Weights of a small mixture-of-experts language model, trained from scratch on English Wikipedia.
Size: width 512, vocabulary 4002, 101M parameters.
Below are experts of layer 4 (counted from 0) of a mixture-of-experts language model. Rows are named router (the router's row for the expert), gate (a neuron's input weights, with its number), up (a neuron's input weights, with its number) and show model dimensions 256-319. Each number is 128 + 32 x the weight over its row's rms, rounded and kept within 0 to 255. Numbers have three digits each.
Before each expert's rows: a language model's description of what the expert responds to. This comes from a sample of Wikipedia text that the model never trained on.

# expert 4
Month names. Month names in dates, especially after a day number or "on", such as September, February; also split pieces like Jan-u-ary and Kyush-u.
router:138136133136089174118047087180106178155082147071146121154083125134169095090070104185179071151156093092134127106142171143120095110152172065179107177117162134117136135193114106092181143176166145
gate5:137151073081139142157131132115158107171065102069113192129155037118112089097115164074117104133122122114135142117168083119085129124100103138140199149138142169137120136102143114104147127127130088
up5:150183050096134162146132125067155125175105137121118174103150042133156096064120123064125114141139132142125139116138084082088174103122081177113177158133113192090173136108123104128171143137142114
gate6:130115199126113127174062172127170150120114125123127077132168135096137130094112085164128126118127193158136120180125108127120132181096152137127058116137164161102152196140105139137158114139200151
up6:195142234136136126124093205150139158136144116123122101125143128120141130091141100162125128094130147168127112166125139148143138123115205174134076110158161183113139156115108129130152107145186186
gate7:169127136197099139122108152183128130198134141141142053142125128136161115140086104109159129106043027064117099184168130147113096098144127110159121100140136134129076130151132111177154131131108120
up7:213101135159099128104139124202140167178136152183175045182124180158133115194128110111109135111027119131128114151203129129130122068121098111130140074110116131119078108128120097124117099116117141
gate8:127109150131162129112138127145110129177127215129099156118126142057127113174115161129129126168072116131138205079170133128104143153179110158092022130154117138132109162132149199166139112075131060
up8:128127157156129128080131171118086158196120190138154163151149135075180123154068105121127153192064133130142152122173148166122141044112156123134077135131129114180073135129148208124142124106140133
gate9:149121097134154133056147129135128110158101128241128046112144107125124167141106133130126130123046132161127153125150119128097126167137110207128100128185147116103142126073096140104092122072136050
up9:124119103170162138076112132132110134154112132134139095105186095124108119122110095070130142145086131100129116125146154137113120169149129148129095123163174122127150141136112149127124100135129069

# expert 9
Mid-word verb stems. Verb-stem pieces inside words, usually followed by -ed or -ing, such as particip, comple, provid, gradu, and the -ear in researched.
router:092106116148156066151077109173124065135116108142111180166105099083147167080122144180151103145120145140126163187115103118160132091144169113189097156121076119139108126162163063110129106172101135
gate5:125122103125148116126125117093126125167076140137085128130142111087197102121081073100129135106107107128130093129120146118072096119121146136108118141129146137117123102112124125111083148151117039
up5:113137114153134118150134133126104132167078163158116154139144128130151104118037101097145169093095110139175080121131130122096129049156131147086131144128132100103137133120079136127084126173127099
gate6:137136133111130100131124128135136138164130125118116088126180131130104112102171130158126000128128120135061098111130113103132134114129150149123113147168143120121119151133198108119160114123152116
up6:167141129142166154160113120172155121120151093117092104128141133125160125045144154145129075199124126113065133116122099101066125124183142111129127131126069128131135137164149093166179109142158135
gate7:080171126125029080133092119179133130164128165124154077123135125127127153140131122138172087148127123129131141142112114117121127139131097123098126126189224128108198163155129163068133128210156089
up7:127100156099097099108087139194115118144129148154157075126122082150107132128128128152134043189126113099139125156102104075070108128146056150129119133135215127153213209139130118068139139123118111
gate8:120123178134132093125093119199149204211212124121129117149128084114136155082138085093125129131124123144118101119119095128129079124117130056137131075114255159126130186140111128040116112119110144
up8:128102152125128104203085120162220173206142132104065123118155110116116149131161092130150142112127115142089136133110110120156054135136158052141102094104206141125104151121123128083113106083084151
gate9:130075111109103117128069140162125126054113117081134121164086149087117095187093112070168094142114099125110131125108067055131182127084128103112073054113107189074144100135130106120117129123089159
up9:129080133100098114173065131138110105127055119121180118170070145075120180163104102120126123140059113131134155181101079130160126126125136095126082145140117157082179154118172136124130144118059120

# expert 12
List separators. Commas, pipes, dashes and semicolons separating items in lists and table cells, typically after place or person names, such as Kurunegala, Denmark.
router:130091129116059170173031063203167110159141136148127101169123094043119132104144163177128096144090073176104212123102135153118094100068143127127091219155139119156112142179105167113110134132076161
gate5:092096102114169123203058189133189143129106103161121140128135186088159127124045141143136132179124109102118136152110136159084142134136175154151116120085134175108119148105080104147092127135140148
up5:122037209146137162170004192119146137146117121115103128139085177117140122095127153161147183124112096151128088107118120181103110150125169150120121145083152129090189122122123166139085127140084190
gate6:160135122143124132099085132146120123146203150212185063117061145125091135165094209088139105163119152121150074098128066127069131148111086129140177171134125063156127220054075136090092168143118074
up6:115143147142127142129010098133085137139170181166206090116106134132148127137095164095130104128128178130118112117130060184101161155087062125139161175144122126152158152117085117100128147157105122
gate7:113078127197145137141169123093114080101130125127103158146141118127098185069082095171121133082133163103193126112173124128120142095170053135162125137134103104138126088151125133148144145068124105
up7:113088099193177128095179116128083131090135131130116120135121128159111117062091109129101122125117176126144140120124148118114120069135125155127119135119116083110133113152128136108152159105126102
gate8:135138158098186137124150082127098106132151143122140121153123137101133172142139132136132119123102147158029086063085142134168173181110116084136155172144153143126089125026125169122130112121137076
up8:169141133074159114129171060102122096128153144124118149151043101140120168115157124140126122103088143159082129130113143128170188138148105138136186142185142184124095150027113162122153119105100105
gate9:173049185127108040188130150142136091151138096141107101119105126112083112151148126146156097126113155177125066178144089147130220103067141161108120117082137128126142140165186135112131038191132127
up9:161133127061119170129112121134082107120100132164099166151101127196137103155145123126119114083137118187133066120174092122143234074092117143132115135167074119127143196183137099127133101125136174

# expert 11
Inner word fragments. Middle and end fragments of long, learned or foreign words and names, such as -ph- in apomorphine, -c- in Mallorca, -istr, -olog, burg.
router:161103146153153109172093157144138158132153145123116102121144107130120128133089098118160082183119091170127144104164119133123127144074105170171117153118116151122161135132128101132103101156059089
gate5:146095187138107172138102129096176082192179149204120129126105129130255133128163130074134085111127155141136143130139096129125117148123135163128140163129124141139171115032120146163117120084107055
up5:091079103136121178153083153112123111178124104141156176070134112142149128122138193123152148098140180117115147132204129129117109127160136168191163165054081101132124103126137125198115102127168045
gate6:119148097098163123148115081111093158069157124138122165126142145101143137163152073081126129146121138126036140126083054171183110100120160097133153128105115125157210131076145138156108145123175148
up6:129127110128164140106126025113131149141121120168142138095155109117117129155141109130159118159119092149113171122126044151119127046145122131123147142126137094188144126129225174184119157119131191
gate7:077115061085134097189112205118115074092093111085213143114133086135121181124151172155113165153132122207061147158136074083143092113139133142113128118131044164120156113131132117128137197176133090
up7:096091098162092139129111136102113062119123124113128148106136124086135134121090172123128129138138133185100146165132119104118134095141140172128089112147063143119098085123122114108138151127096129
gate8:208126165116163170125114125111116142095098149154017094141129162108125107143074137101150096132151135212144141159128077127141163117124118144145143100120160136128136144142099143139161128111152163
up8:167110143138140114139124126126154121087113098152056119126157126094124116136079145096158111160134080174168132169121124115163166179080139151105159130135194102107140127156125114120148173161126178
gate9:193150109129139144101129172193154145137151104231130138163146105095178143096172084128129140129129067173121139120150159067061061061162122122114106110109181227111130131139115118141102109114125107
up9:169196085127213111092086138123129175128134120131163153143124128055187126123165102138111091137179118121134133117128178146108082068203140105142125109087145135107111131153105111122128149128130212